{"num_hidden_layers": 10, "hidden_size": 448, "n_experts": 16, "experts_per_token": 1, "d_expert": 320, "d_shared_expert": 320, "hidden_act": "swiglu", "moe_layers": [1, 3, 5, 7, 9], "router_score": "sigmoid", "normalize_top_k": false, "routed_scale": 2.0, "balance_loss": 0.0043, "balance_bias": false, "router_bias": true, "scale_expert_input": true, "init_std_router": 0.0225, "lr_router": 0.000528, "num_attention_heads": 7, "num_key_value_heads": 1, "head_dim": 64, "vocab_size": 8192, "norm": "rmsnorm", "norm_place": "pre", "norm_eps": 1e-05, "positions": "rope", "rope_theta": 10000.0, "rope_fraction": 1.0, "qk_norm": true, "attn_scale": 0.125, "tie_word_embeddings": false, "parallel_block": false, "init": "uniform", "init_std_qkv": 0.015, "init_std_o": 0.00335, "init_std_up": 0.015, "init_std_down": 0.00335, "init_out_by_depth": true, "optimizer": "adamw", "learning_rate": 0.000859, "beta1": 0.95, "beta2": 0.99, "weight_decay": 0.23, "lr_head": 0.00313, "warmup_steps": 390, "schedule": "wsd", "decay_fraction": 1.0, "decay_shape": "linear", "final_lr_fraction": 0.0, "batch_tokens": [32768, 65536], "max_seq_len": 1024, "doc_mask": true, "train_tokens": 333100000, "max_steps": 7208, "dataset": "wikipedia_en"}
Below are experts of layer 7 (counted from 0) of a mixture-of-experts language model. Rows are named router (the router's row for the expert), gate (a neuron's input weights, with its number), up (a neuron's input weights, with its number), down (a neuron's output weights, with its number) and show model dimensions 336-447. Each number is 200 + 30 x the weight over its row's rms, rounded and kept within 0 to 999.
Before each expert's rows: "comes before" lists some tokens at least twice as common just after its tokens as in all text. This comes from a sample of Wikipedia text that the model never trained on. Tokens count by the router's weight.

# expert 0
comes before: "the ", "a ", "be ", "his ", "its ", "this "
router,170,213,200,178,170,179,173,259,199,204,199,226,196,210,216,213,188,195,214,118,211,177,218,194,156,215,178,153,217,232,158,217,158,155,252,227,261,191,201,139,156,219,160,252,165,231,133,238,143,208,258,222,211,207,187,209,185,213,165,247,174,173,198,252,222,152,189,248,224,242,195,189,209,197,229,133,194,194,215,183,183,201,217,207,193,195,195,168,210,194,234,202,199,154,119,190,151,181,183,183,219,228,169,217,234,165,207,196,204,192,233,192
gate0,179,221,198,213,230,238,190,214,203,184,173,198,153,186,193,193,268,211,226,207,220,278,158,166,218,126,148,196,232,140,193,241,198,235,242,202,213,186,209,188,198,213,206,196,175,238,206,239,184,226,172,172,199,224,217,198,181,179,230,181,191,233,148,201,166,224,210,208,171,241,196,210,174,164,137,154,205,225,193,197,215,225,178,244,185,225,214,210,197,233,267,194,188,195,212,175,196,171,197,165,224,259,210,211,241,251,241,158,245,184,210,229
up0,223,203,189,154,181,253,183,185,265,176,205,245,221,200,191,177,239,199,210,177,191,230,196,241,201,199,231,187,272,179,188,216,139,194,230,175,183,169,232,164,192,177,200,189,188,208,154,205,181,237,229,219,192,151,186,168,200,207,174,231,194,167,216,183,168,182,204,126,224,199,135,233,189,261,249,202,229,194,196,222,188,159,225,146,189,183,177,194,228,175,181,225,225,227,150,208,180,170,240,200,222,233,215,173,182,238,212,194,207,219,197,218
down0,209,165,255,197,197,213,242,182,146,198,225,260,188,173,244,159,224,211,205,211,206,205,195,270,190,128,226,197,205,198,194,181,195,226,162,172,189,164,214,175,221,227,171,188,184,192,267,208,215,223,184,210,223,186,253,216,219,219,202,175,170,143,211,217,241,174,198,145,223,278,191,246,120,234,160,119,180,217,158,162,168,199,200,207,205,151,146,237,177,196,271,202,136,213,174,192,196,196,166,178,234,183,198,180,194,207,223,184,207,240,183,208
gate1,206,239,204,194,269,170,167,180,177,197,127,219,191,209,147,225,186,195,256,172,224,195,202,221,201,163,189,216,160,229,200,264,221,182,218,216,203,241,153,203,230,235,181,264,212,162,215,208,194,186,182,159,210,238,163,182,174,211,174,176,213,160,196,209,243,202,249,203,167,239,197,183,236,194,215,211,217,168,171,171,231,181,217,198,260,196,195,191,154,237,210,198,247,230,205,158,218,193,206,163,258,203,220,216,225,128,223,232,221,183,212,176
up1,183,204,191,212,202,228,231,205,202,215,214,176,206,233,161,243,178,174,207,203,186,209,249,190,182,231,169,180,218,142,159,190,210,201,180,183,192,248,185,164,165,210,208,165,172,175,240,262,251,199,162,224,242,202,172,160,185,208,212,222,211,225,227,192,153,206,184,162,270,155,216,246,153,217,179,202,184,180,188,212,195,188,166,217,221,193,222,234,206,212,199,157,148,151,217,234,198,176,231,263,212,208,233,172,195,224,243,164,199,180,174,189
down1,189,177,181,215,238,199,225,109,242,209,159,223,220,226,176,208,190,192,178,211,233,152,177,210,235,207,199,191,183,240,131,183,151,186,210,232,152,184,196,200,203,226,181,222,248,202,206,260,161,195,174,199,245,221,207,224,236,242,216,213,224,143,157,201,206,197,173,239,250,178,186,220,186,180,204,189,194,172,273,186,186,202,204,211,191,208,205,212,198,261,246,173,223,164,177,190,211,192,195,213,182,241,215,157,226,214,218,204,226,219,215,169
gate2,223,223,142,155,217,174,209,188,192,213,169,181,195,212,192,162,223,187,212,185,171,188,237,259,167,217,190,212,166,191,237,196,171,195,174,226,217,257,206,229,180,183,262,186,231,236,230,187,184,188,207,192,184,199,235,181,233,175,188,208,171,231,159,216,235,194,188,211,216,193,167,262,208,184,156,281,221,211,188,239,259,246,218,188,203,229,200,220,208,198,198,244,206,128,168,188,263,204,214,203,181,210,148,227,163,195,161,144,191,174,209,214
up2,199,193,159,138,222,194,142,190,227,207,226,182,166,183,131,177,211,211,162,186,176,160,213,232,170,186,203,248,167,186,234,219,149,192,175,204,225,229,193,229,184,199,214,174,221,248,222,209,177,214,210,203,189,210,214,225,275,167,181,219,201,211,203,221,209,190,191,178,227,166,166,228,192,168,184,222,193,236,180,229,232,178,183,229,209,266,213,196,176,174,207,268,242,181,185,198,181,195,185,257,186,274,141,236,202,165,211,209,220,158,204,225
down2,162,233,195,241,196,231,212,174,207,202,197,223,238,180,220,207,194,206,193,257,177,177,189,223,254,198,176,235,167,207,196,194,153,207,214,199,192,138,190,203,191,203,214,231,215,190,157,190,155,201,205,203,152,202,203,196,234,177,212,274,211,205,242,211,137,164,201,216,212,186,190,153,251,157,231,170,171,186,217,173,215,226,129,158,200,136,192,169,211,168,213,194,214,200,218,181,155,176,141,217,213,204,220,197,182,136,206,206,209,214,186,163
gate3,202,172,207,218,174,192,211,216,205,206,188,197,217,169,171,227,136,208,184,235,163,188,201,236,187,191,155,217,208,289,227,188,218,199,283,174,194,184,176,160,236,248,129,166,192,206,200,198,215,149,202,158,241,193,157,166,189,211,216,195,158,182,211,247,212,200,198,188,222,203,183,207,208,183,203,161,201,202,238,190,227,186,287,282,171,186,162,179,187,192,118,266,191,209,186,186,193,172,200,242,188,211,169,207,212,171,256,158,221,163,181,121
up3,181,183,215,178,183,181,197,148,215,245,152,197,249,195,155,281,205,206,253,221,197,195,237,206,150,144,206,283,177,209,184,187,195,206,185,189,228,259,227,213,227,221,176,215,165,208,274,238,245,200,248,158,218,223,154,184,223,214,227,183,211,230,211,195,243,178,254,220,256,199,143,154,183,157,188,163,138,170,184,191,197,198,215,188,184,240,211,241,150,242,182,198,184,216,194,192,216,186,193,263,207,195,172,158,225,187,246,193,246,197,201,208
down3,189,241,233,204,176,209,181,235,218,203,201,187,218,268,187,230,243,191,242,122,226,181,255,164,199,182,177,210,202,123,184,262,175,172,203,235,236,173,196,178,234,183,199,242,183,228,211,208,203,219,257,243,210,167,205,222,202,238,173,201,170,202,119,158,253,244,268,213,199,156,246,210,191,135,211,208,216,223,196,196,191,234,174,144,231,183,217,183,192,216,218,215,219,213,134,187,220,182,246,198,184,189,209,248,211,208,223,243,211,201,168,220
gate4,219,215,197,210,259,179,212,255,270,218,227,216,218,244,131,220,127,200,170,182,132,205,152,198,196,205,198,198,214,217,181,170,215,234,208,239,218,160,201,223,209,242,210,154,157,207,158,191,207,246,225,172,149,155,205,188,162,206,176,185,218,167,178,218,192,214,188,209,215,207,231,183,207,207,190,196,156,232,194,235,193,191,194,171,186,188,213,184,224,199,221,152,304,201,189,175,208,168,200,238,164,213,206,251,171,179,217,215,218,216,219,183
up4,200,172,206,190,143,220,223,216,207,246,240,215,212,199,198,186,150,189,178,200,164,206,227,186,186,176,175,202,238,232,199,203,221,223,168,211,257,212,174,180,205,235,156,217,238,184,199,198,208,194,210,157,193,166,190,203,264,202,155,217,168,178,168,184,204,177,226,204,268,177,174,245,197,250,190,208,194,216,170,176,207,175,187,162,210,212,202,230,218,127,225,207,240,217,216,222,175,132,164,172,202,221,169,193,193,223,246,170,188,165,218,229
down4,197,211,196,179,194,187,194,185,172,183,190,178,243,201,204,200,212,206,201,190,163,171,163,193,243,260,217,214,222,185,188,227,250,200,193,232,247,215,185,247,154,207,140,206,215,99,211,233,203,200,241,230,164,203,159,187,195,156,151,188,182,233,184,183,205,191,188,232,187,198,165,192,212,175,191,218,184,207,219,240,203,183,161,150,183,212,228,169,207,202,176,164,153,229,273,219,200,204,229,198,161,193,176,194,137,179,146,175,141,197,184,214
gate5,201,208,209,200,213,267,211,166,241,197,188,192,121,121,207,211,197,166,234,176,151,207,154,206,268,207,250,272,207,241,155,179,240,224,199,235,207,209,264,137,220,215,211,253,194,228,302,223,211,196,217,231,172,230,185,224,140,198,154,221,163,226,183,270,246,180,181,161,201,226,239,218,189,188,202,221,170,188,216,194,158,205,189,216,213,168,206,253,176,229,178,187,235,137,171,158,148,247,216,179,193,207,205,160,180,182,221,201,238,186,198,160
up5,198,205,217,159,240,199,164,190,184,206,204,205,170,196,226,170,159,167,200,235,243,185,160,193,153,227,221,212,224,183,181,185,199,150,177,266,251,180,228,160,201,150,112,200,253,162,168,202,194,196,141,191,177,184,198,193,191,202,177,241,222,187,190,269,189,213,192,194,168,169,186,229,187,224,117,241,186,241,153,189,167,256,133,194,164,216,217,132,212,247,173,215,156,243,196,194,233,192,207,166,165,135,200,258,175,166,176,196,214,203,152,163
down5,228,201,222,188,203,196,218,199,218,207,161,216,144,208,217,180,209,209,230,163,208,178,203,287,227,205,193,172,180,138,232,204,171,147,187,203,190,197,143,222,163,174,224,208,245,254,226,212,231,203,219,226,185,230,218,213,213,194,214,214,169,218,194,225,178,209,190,181,156,180,181,187,208,156,159,195,180,176,177,173,214,222,221,213,217,189,204,241,204,205,181,178,246,197,155,188,156,236,217,206,200,174,250,157,179,191,184,192,206,188,227,253
gate6,200,213,186,180,218,202,199,182,226,214,218,227,176,224,157,239,192,222,184,170,174,174,223,238,209,178,290,185,226,197,261,215,193,180,211,226,207,159,210,197,242,212,154,296,250,204,238,247,171,201,244,146,187,242,169,171,197,143,159,192,183,212,216,178,227,235,226,182,231,152,233,229,187,188,191,164,232,234,206,196,212,159,166,241,181,195,216,182,218,219,230,104,189,205,187,197,177,197,181,219,174,228,229,202,219,200,237,233,182,184,185,186
up6,215,216,191,231,161,259,161,221,133,185,220,194,191,183,258,177,196,194,196,211,175,196,207,203,266,275,207,240,216,150,162,200,155,237,226,192,176,184,188,212,261,189,154,222,188,230,215,159,207,197,189,212,224,196,192,166,191,203,170,220,213,255,188,185,161,221,179,207,300,139,258,250,176,195,149,181,236,253,174,174,203,234,184,204,203,261,194,274,197,211,160,197,207,187,172,204,156,220,181,194,217,181,242,187,196,205,275,221,209,224,195,216
down6,212,146,224,204,196,236,193,210,143,219,179,168,171,189,202,157,196,189,217,229,210,203,196,211,170,214,273,186,132,183,160,224,195,207,226,204,203,193,172,225,195,128,157,123,215,173,223,160,193,194,154,203,297,226,172,182,193,223,283,228,183,204,192,189,175,215,196,196,210,140,207,198,160,173,231,191,217,204,228,213,174,217,255,242,223,196,213,215,162,168,232,174,176,203,190,223,138,242,165,199,249,237,180,236,238,201,190,168,205,131,234,155
gate7,223,186,196,192,214,198,233,191,191,232,220,189,211,221,175,188,228,237,218,214,202,235,178,196,199,159,145,209,218,160,256,186,209,237,236,198,224,188,214,179,132,147,176,192,195,209,188,190,177,177,235,136,209,234,223,225,163,235,212,142,224,224,181,171,148,207,180,217,221,215,169,246,184,206,174,217,190,179,205,187,193,217,233,169,194,205,179,188,180,238,122,192,209,264,261,218,220,227,215,195,200,198,193,201,193,190,202,152,231,168,221,217
up7,186,223,188,226,168,151,231,188,209,212,209,193,230,230,235,242,200,208,176,252,221,190,196,214,175,197,222,203,196,221,234,166,159,222,179,219,215,194,228,168,195,221,219,178,180,140,175,159,187,197,173,190,192,206,158,229,161,186,207,189,201,167,208,209,167,257,194,191,178,145,211,189,179,207,167,217,208,218,237,256,188,197,222,182,197,241,191,188,212,266,195,206,228,196,196,203,234,265,177,197,205,203,149,160,203,200,162,134,177,167,179,222
down7,186,242,180,226,216,200,199,169,219,205,222,183,260,274,246,196,231,222,151,159,194,197,175,227,183,200,230,222,194,214,256,228,217,196,173,211,221,176,212,187,195,188,212,199,233,192,169,176,217,174,211,179,246,205,207,184,164,243,194,166,249,244,164,198,165,192,150,188,243,200,166,147,205,300,245,250,206,223,241,244,216,178,188,196,194,236,221,167,178,184,221,139,188,182,247,262,138,209,238,179,185,218,186,185,180,217,231,180,181,288,229,214
gate8,179,157,182,97,179,171,244,197,252,212,222,206,192,218,225,209,181,191,167,175,187,145,195,231,186,165,216,281,169,191,224,180,165,202,161,195,150,230,217,208,167,244,118,167,261,240,197,192,175,175,233,157,178,210,219,258,160,150,189,205,193,234,188,206,156,210,216,201,212,130,204,209,204,221,241,248,207,146,170,176,233,112,196,259,210,229,220,264,198,173,210,174,228,206,219,202,203,192,203,232,190,210,202,214,238,225,239,155,236,168,212,182
up8,227,186,233,201,186,247,186,190,165,232,174,150,195,125,228,223,163,221,204,195,185,217,193,201,208,215,197,185,180,201,109,188,251,169,173,195,204,197,187,174,202,178,215,190,135,141,172,225,232,250,203,225,175,203,153,137,209,212,154,185,224,212,242,182,207,202,171,188,232,249,182,222,256,211,181,153,242,219,164,145,134,209,201,224,260,197,220,176,201,248,187,229,194,246,219,215,218,240,234,228,231,221,226,218,162,184,201,184,169,259,197,191
down8,234,180,175,164,218,233,219,205,207,218,179,154,206,192,234,217,194,162,230,197,209,165,172,239,181,193,168,175,199,206,160,165,197,228,202,194,217,201,169,254,183,227,202,144,190,301,206,202,193,249,264,182,229,186,220,222,151,214,188,174,214,190,210,193,202,147,228,218,168,208,211,216,175,177,237,211,233,183,192,175,234,188,230,197,165,192,201,249,193,204,193,216,239,145,199,192,148,194,180,150,249,200,213,184,182,176,147,199,171,157,212,228
gate9,210,211,221,215,178,228,232,251,214,242,213,219,198,209,194,166,175,193,218,270,182,223,189,174,134,242,174,246,285,228,199,219,188,215,129,175,175,191,229,201,197,169,225,176,267,163,166,171,201,231,173,177,203,136,164,216,196,209,225,172,224,155,208,179,177,178,220,228,204,136,174,165,187,228,176,177,204,182,246,164,203,180,193,245,237,186,193,159,222,187,183,181,202,197,193,186,225,246,235,195,230,222,138,240,248,204,199,212,248,218,183,208
up9,241,223,214,220,226,217,187,169,181,179,159,203,244,193,214,194,182,251,210,192,281,180,180,179,164,199,224,213,207,187,227,217,170,170,216,180,179,162,217,212,177,166,195,195,240,180,163,207,224,225,187,206,260,227,189,212,224,222,208,224,219,203,215,203,173,182,205,203,172,227,233,190,206,209,200,217,239,153,240,145,250,151,187,218,258,185,198,171,190,255,255,237,177,253,213,181,161,222,230,212,223,223,189,188,284,153,194,192,179,159,178,177
down9,239,165,214,226,214,228,150,242,202,216,239,201,243,190,238,206,225,164,161,200,226,238,229,178,186,195,235,169,140,184,205,153,214,259,139,183,203,185,215,167,186,172,226,244,177,177,196,236,218,218,207,204,229,188,229,198,245,205,191,207,234,205,157,222,205,205,175,157,176,203,213,188,171,181,242,203,224,233,153,105,179,166,224,160,209,205,223,217,260,175,173,171,193,162,174,246,201,248,193,217,177,170,168,176,261,210,235,227,214,128,182,183
gate10,189,253,196,207,212,197,241,170,207,227,174,188,254,118,201,179,197,190,206,160,256,181,190,183,205,194,204,208,212,179,183,229,210,182,248,102,246,193,194,173,241,218,208,199,191,172,207,224,217,209,134,203,223,231,161,194,215,206,156,170,201,167,214,249,223,202,275,265,192,160,202,137,199,196,173,194,226,232,232,197,150,283,170,150,228,212,200,201,205,186,185,221,237,211,187,201,185,172,168,133,169,243,221,178,196,199,283,196,241,191,162,214
up10,212,153,262,193,232,265,209,264,187,285,168,170,178,224,197,247,150,221,197,211,203,222,231,181,255,273,157,178,166,209,181,206,183,184,167,232,195,214,187,241,278,117,231,179,211,256,166,168,158,250,199,195,204,197,245,189,175,185,204,144,206,180,226,226,224,178,226,206,182,205,169,242,199,204,196,236,234,268,139,167,180,183,192,206,209,224,238,210,170,189,180,210,211,150,206,214,231,235,212,180,227,230,229,253,222,162,185,137,153,224,187,175
down10,267,181,211,195,227,202,158,178,221,177,195,219,222,204,253,203,163,161,206,224,222,180,171,197,244,179,149,147,211,206,240,234,243,228,238,179,155,244,225,177,216,196,249,221,197,242,257,232,162,222,240,199,210,160,264,204,159,238,216,178,174,165,192,208,167,194,240,198,204,219,199,218,171,197,125,155,227,183,190,216,173,188,187,217,219,211,236,205,189,177,176,162,190,188,232,238,188,184,213,158,249,238,201,203,274,175,228,183,216,194,216,159
gate11,187,221,217,179,202,198,205,213,232,173,219,204,157,157,256,219,225,178,164,223,174,213,233,205,207,199,182,229,247,198,217,194,242,199,214,234,193,202,163,181,182,264,220,210,202,176,173,161,208,181,261,175,224,211,128,188,149,228,137,180,183,241,237,244,184,214,240,168,222,253,173,182,169,196,176,252,183,220,227,218,182,193,204,188,195,171,213,179,177,174,226,184,171,151,217,187,238,264,215,206,192,182,161,208,190,191,225,184,281,212,166,197
up11,149,210,191,182,194,190,224,203,260,175,225,203,213,172,193,218,204,167,210,220,208,145,260,192,196,274,149,190,230,173,174,201,213,210,122,203,196,239,162,214,220,190,221,158,200,142,193,197,220,180,142,178,212,190,190,253,222,250,145,139,176,200,213,204,172,169,223,203,220,204,190,195,183,196,159,209,194,187,203,216,206,208,178,192,248,226,259,198,175,160,215,277,152,200,247,207,253,226,175,229,197,219,176,224,189,209,190,217,214,147,135,154
down11,228,195,243,204,164,184,230,209,228,242,217,166,199,187,205,170,226,218,218,247,243,249,199,192,239,211,200,197,152,219,226,191,216,219,181,228,190,160,166,263,252,213,237,226,238,113,175,262,214,205,203,213,191,210,207,198,211,221,183,201,192,257,162,202,209,146,232,201,168,193,150,195,165,181,172,233,259,208,199,243,202,186,140,221,216,189,183,177,262,187,149,198,209,194,200,206,183,238,236,176,133,183,195,143,149,222,229,214,249,208,165,226
gate12,205,249,220,167,176,181,216,228,187,210,177,196,211,247,149,188,226,182,147,191,174,199,169,224,222,182,219,196,270,234,191,203,161,196,180,187,183,204,215,250,202,201,229,236,198,221,170,211,168,147,178,180,201,187,172,146,189,191,184,207,210,210,180,203,227,211,229,226,184,237,183,221,183,210,183,212,197,183,173,200,247,195,264,183,203,205,202,186,209,199,160,160,173,153,162,203,240,192,193,142,198,169,178,167,235,216,191,179,255,217,168,227
up12,216,176,185,168,187,207,234,258,200,174,197,173,242,132,155,196,172,204,232,214,187,231,215,184,174,192,172,264,174,235,233,155,239,196,234,182,202,157,174,164,166,251,194,216,219,227,257,152,213,212,181,248,179,191,230,164,249,256,229,216,209,238,224,229,244,255,183,173,206,205,240,146,246,214,252,210,215,200,186,150,154,209,204,210,223,246,208,327,228,176,180,173,209,190,155,231,225,236,232,259,195,161,198,148,210,225,186,195,217,201,191,202
down12,205,151,166,260,266,206,196,202,207,128,189,214,177,208,171,200,196,217,246,120,149,185,227,162,235,173,185,172,195,165,163,221,187,222,208,191,192,212,181,181,203,199,237,245,209,212,180,161,203,260,223,208,223,156,224,184,194,160,170,214,195,219,220,169,161,238,190,208,208,169,238,217,242,151,181,156,181,193,196,184,192,214,221,241,198,168,247,213,188,207,221,259,216,188,199,121,214,171,199,183,190,223,180,163,202,125,219,256,170,194,196,179
gate13,191,229,207,160,214,214,166,206,211,247,218,232,223,183,162,188,227,179,180,159,226,157,208,219,188,159,170,168,223,173,191,172,224,194,191,154,194,151,223,136,202,158,187,179,232,221,205,199,213,205,197,201,194,249,189,225,198,224,174,200,153,203,204,178,237,182,267,212,195,209,150,176,191,162,175,206,210,249,214,159,194,187,181,163,176,199,185,217,167,212,168,215,204,154,200,196,201,239,237,169,228,253,167,200,196,232,183,194,265,243,216,212
up13,235,156,180,213,166,148,221,248,222,244,179,214,195,229,223,258,199,222,182,189,186,186,168,174,176,227,217,149,198,250,238,220,181,145,229,260,215,150,204,228,210,254,183,227,209,238,168,192,190,166,211,192,201,180,180,231,185,175,227,223,207,179,217,183,198,262,178,152,224,169,211,163,175,222,208,223,188,181,154,273,180,181,213,198,221,203,214,233,205,244,203,204,188,192,241,239,193,143,162,235,179,207,217,220,219,189,186,211,171,173,215,197
down13,231,179,152,212,179,167,152,203,207,179,178,149,235,176,191,201,209,209,217,168,164,222,254,185,192,163,216,163,217,208,220,188,187,194,201,188,170,219,215,178,140,199,199,185,158,159,172,217,179,150,204,167,204,175,179,156,139,234,157,208,199,182,182,173,158,263,228,191,227,150,174,159,170,159,227,173,187,201,280,246,209,174,226,213,262,178,188,187,206,184,151,163,250,226,211,242,184,200,195,257,238,209,170,177,195,244,230,239,158,191,164,211
gate14,221,218,232,208,183,210,217,182,187,235,208,226,203,226,185,193,221,221,199,250,260,175,172,201,168,192,216,213,164,178,178,218,165,205,147,205,166,174,218,118,179,214,199,214,225,242,204,186,206,164,211,235,212,210,227,154,133,218,195,208,249,225,146,218,222,213,232,220,180,209,180,172,228,212,218,175,259,199,279,224,149,227,174,192,245,191,197,187,253,253,220,248,254,162,194,130,173,195,197,203,216,251,235,214,182,218,198,225,203,198,224,172
up14,182,202,230,208,208,191,254,179,216,183,167,197,264,197,220,196,162,226,154,250,222,177,210,270,169,228,222,201,185,187,182,266,199,257,198,154,186,147,161,219,207,174,136,221,253,153,209,181,182,160,169,202,222,183,159,240,183,180,218,192,177,244,209,230,231,230,212,199,213,225,206,177,233,184,215,138,196,226,212,220,165,169,184,203,178,238,217,194,189,170,211,196,160,184,207,196,210,197,253,134,198,164,253,215,269,219,195,174,240,179,254,223
down14,212,162,196,170,208,214,188,199,173,163,247,193,222,272,281,164,222,191,225,244,241,217,199,267,169,229,190,149,153,183,210,147,202,264,169,188,242,164,202,234,200,177,140,184,180,210,198,213,201,154,269,149,194,171,196,163,180,185,175,179,240,184,179,182,207,159,228,248,212,191,185,188,158,247,183,183,226,214,188,193,193,203,254,211,175,162,185,205,173,186,240,267,258,169,211,181,219,223,174,219,208,186,137,227,192,184,215,186,213,193,187,160
gate15,162,225,213,192,183,168,205,189,199,176,236,231,201,171,198,170,186,143,186,227,204,158,199,166,174,267,195,185,205,180,223,167,198,229,143,195,243,125,176,246,215,179,186,236,193,238,185,219,196,195,160,183,223,208,195,213,170,225,214,239,195,176,188,227,185,232,220,216,184,201,241,228,210,177,228,208,192,208,236,257,173,192,191,209,167,178,219,194,167,175,212,232,194,211,260,209,253,234,170,214,172,198,199,241,165,211,211,155,224,165,179,251
up15,205,194,213,264,156,174,190,207,206,208,179,221,193,220,187,169,217,131,186,215,235,198,214,261,205,204,200,200,240,236,206,166,180,242,232,190,224,224,216,219,179,203,243,274,198,249,217,152,159,184,211,204,173,166,256,181,243,247,216,131,204,259,224,179,218,199,211,215,182,222,151,222,233,245,165,206,206,181,187,236,178,246,208,171,194,152,186,269,251,212,194,211,171,171,198,205,183,203,153,215,195,100,184,183,140,250,233,191,182,226,178,188
down15,221,162,231,168,208,221,213,254,246,154,150,254,146,199,196,254,190,209,169,171,178,150,181,226,250,130,165,174,256,242,217,194,211,211,212,231,200,215,196,174,190,203,141,184,221,183,242,203,210,213,209,217,149,196,244,244,227,208,195,207,218,210,189,186,153,220,187,235,158,228,227,201,126,180,203,164,232,201,187,205,163,209,152,229,177,154,214,94,143,201,236,204,198,246,104,182,196,187,202,218,221,244,226,223,194,222,164,200,213,206,193,182
gate16,169,177,199,244,226,211,220,204,147,188,169,199,154,170,196,197,152,218,161,193,195,203,212,192,177,207,183,232,221,177,186,247,222,209,187,213,213,198,255,226,253,158,177,219,206,194,180,213,257,246,239,219,209,194,166,215,125,209,235,189,213,224,231,204,226,236,208,164,241,197,190,212,151,184,202,240,158,217,250,198,260,178,180,157,239,190,189,203,175,211,176,182,295,200,181,156,240,280,181,236,175,239,199,150,241,192,163,201,222,197,192,219
up16,181,271,170,190,195,220,175,180,168,202,202,214,193,249,212,181,238,173,169,191,197,237,238,162,203,179,233,248,196,225,201,152,211,141,236,215,240,227,186,236,173,132,243,246,157,249,214,194,221,209,227,182,150,218,176,133,147,201,131,190,120,226,198,251,205,112,205,224,160,186,214,171,175,176,196,144,240,190,200,239,130,261,171,183,176,169,203,238,146,201,153,163,188,217,202,220,168,204,176,152,192,188,185,175,196,194,212,243,269,216,185,161
down16,264,191,159,236,205,218,190,209,136,236,216,200,208,134,260,229,195,209,183,185,190,202,161,155,214,191,196,203,143,170,194,207,209,223,206,135,164,279,228,165,209,205,132,209,239,152,209,193,140,212,188,210,254,226,252,186,179,164,199,118,207,144,221,239,170,221,192,191,178,186,179,204,221,263,185,231,204,200,166,228,199,210,201,186,161,231,171,197,184,196,218,195,249,154,183,97,182,138,201,198,240,219,231,205,196,222,199,239,200,178,169,179
gate17,209,238,160,217,225,176,269,171,154,226,148,222,259,262,215,193,198,204,198,172,200,180,210,208,226,152,228,230,221,180,250,250,199,155,224,216,185,211,187,246,180,224,168,227,217,286,198,181,140,170,256,179,152,164,232,205,221,235,210,211,147,179,177,209,266,191,188,203,227,267,242,195,196,184,252,246,209,183,192,172,205,189,222,197,241,179,143,181,197,226,167,196,221,202,164,178,207,188,267,163,215,211,230,133,193,177,157,189,209,193,206,224
up17,222,194,162,163,183,135,320,177,197,232,200,201,174,136,190,224,202,232,177,183,203,149,186,191,178,214,169,197,204,249,191,155,169,180,204,188,170,209,227,160,172,190,210,189,188,208,182,175,182,220,193,266,182,187,183,185,247,195,207,216,169,215,193,189,208,214,225,260,207,192,229,186,213,191,201,197,221,255,201,200,247,225,181,207,156,231,175,142,155,140,233,238,242,214,193,174,223,229,194,235,233,188,196,221,205,235,151,192,204,164,136,214
down17,192,218,213,197,203,265,194,235,122,152,182,195,195,214,204,218,239,254,230,206,216,195,206,186,179,213,134,192,184,192,175,232,162,217,203,240,214,200,210,172,197,234,258,224,217,170,168,128,168,179,225,148,256,154,158,245,213,162,161,265,225,162,201,208,149,181,191,194,224,189,219,195,194,205,175,200,206,207,177,189,282,246,251,234,181,154,215,222,213,164,199,231,215,219,190,198,202,136,163,278,215,196,244,239,185,209,142,240,197,240,236,215
gate18,180,231,193,193,171,200,194,211,180,221,189,223,220,207,215,229,215,214,156,229,214,222,204,206,153,170,192,108,158,172,178,204,155,171,203,167,200,196,208,177,173,242,218,224,233,205,139,211,223,158,180,201,216,210,167,308,166,207,208,206,163,221,139,226,228,232,190,248,164,195,157,173,264,177,217,184,203,204,218,219,210,182,217,188,209,196,237,218,216,250,230,219,150,253,227,208,187,177,221,167,212,198,206,212,228,208,199,220,196,190,242,215
up18,213,181,214,213,262,245,181,199,170,236,197,189,208,168,175,135,189,196,230,224,184,206,157,186,215,224,192,210,261,213,226,285,188,235,189,129,190,174,182,205,203,242,197,240,184,190,208,210,213,202,164,158,212,184,226,153,204,203,233,212,208,163,268,208,220,187,189,180,231,191,159,229,176,189,178,205,168,207,219,171,172,183,209,184,182,194,154,228,181,194,172,155,169,193,226,221,203,221,205,197,233,200,197,205,167,240,217,191,182,138,189,203
down18,207,155,230,250,186,152,191,214,223,143,203,211,228,174,175,133,164,203,171,185,160,211,232,204,188,215,227,203,205,184,190,170,187,209,220,228,213,195,204,226,166,218,244,205,239,246,228,189,220,259,196,186,164,145,202,210,247,208,242,246,147,208,180,215,182,169,208,203,199,192,232,179,269,143,230,207,193,216,235,213,202,197,202,175,216,253,165,207,214,177,186,218,149,226,142,219,209,193,187,161,197,205,211,187,193,184,204,200,237,192,217,264
gate19,242,156,201,191,154,239,195,214,154,225,166,173,198,154,261,224,220,173,228,195,145,176,228,192,171,238,192,190,207,163,203,186,203,215,214,189,230,258,164,163,222,224,251,178,178,124,142,219,260,209,179,198,171,209,192,187,187,241,139,216,231,237,217,194,156,152,207,148,129,204,192,217,193,256,201,187,192,153,155,201,242,235,195,188,182,180,207,219,214,202,204,186,226,254,159,199,218,215,220,214,210,241,159,203,237,202,199,216,186,183,189,222
up19,221,212,178,194,171,158,207,208,212,237,234,204,171,227,240,173,237,160,162,211,251,194,210,187,189,189,178,214,157,254,196,188,214,151,173,167,192,211,224,214,209,150,193,260,199,187,158,227,159,143,222,180,191,138,220,192,233,234,226,173,215,192,201,157,150,200,241,218,198,187,169,221,207,250,132,226,223,200,236,224,225,173,221,180,181,240,203,157,232,224,191,195,198,219,186,211,203,227,217,226,199,191,208,210,247,187,258,223,194,225,197,208
down19,213,160,188,206,185,160,200,230,246,203,209,235,189,159,166,196,144,162,189,185,160,179,184,211,186,217,180,225,186,154,147,201,209,210,162,196,243,211,248,265,171,209,199,234,165,190,247,214,243,201,257,219,224,225,212,216,149,175,211,187,195,214,179,207,210,193,220,242,246,175,226,165,208,211,180,177,191,170,201,196,156,212,148,192,187,224,212,185,202,207,200,177,145,151,209,237,247,177,197,204,220,186,191,234,202,230,223,153,188,180,146,222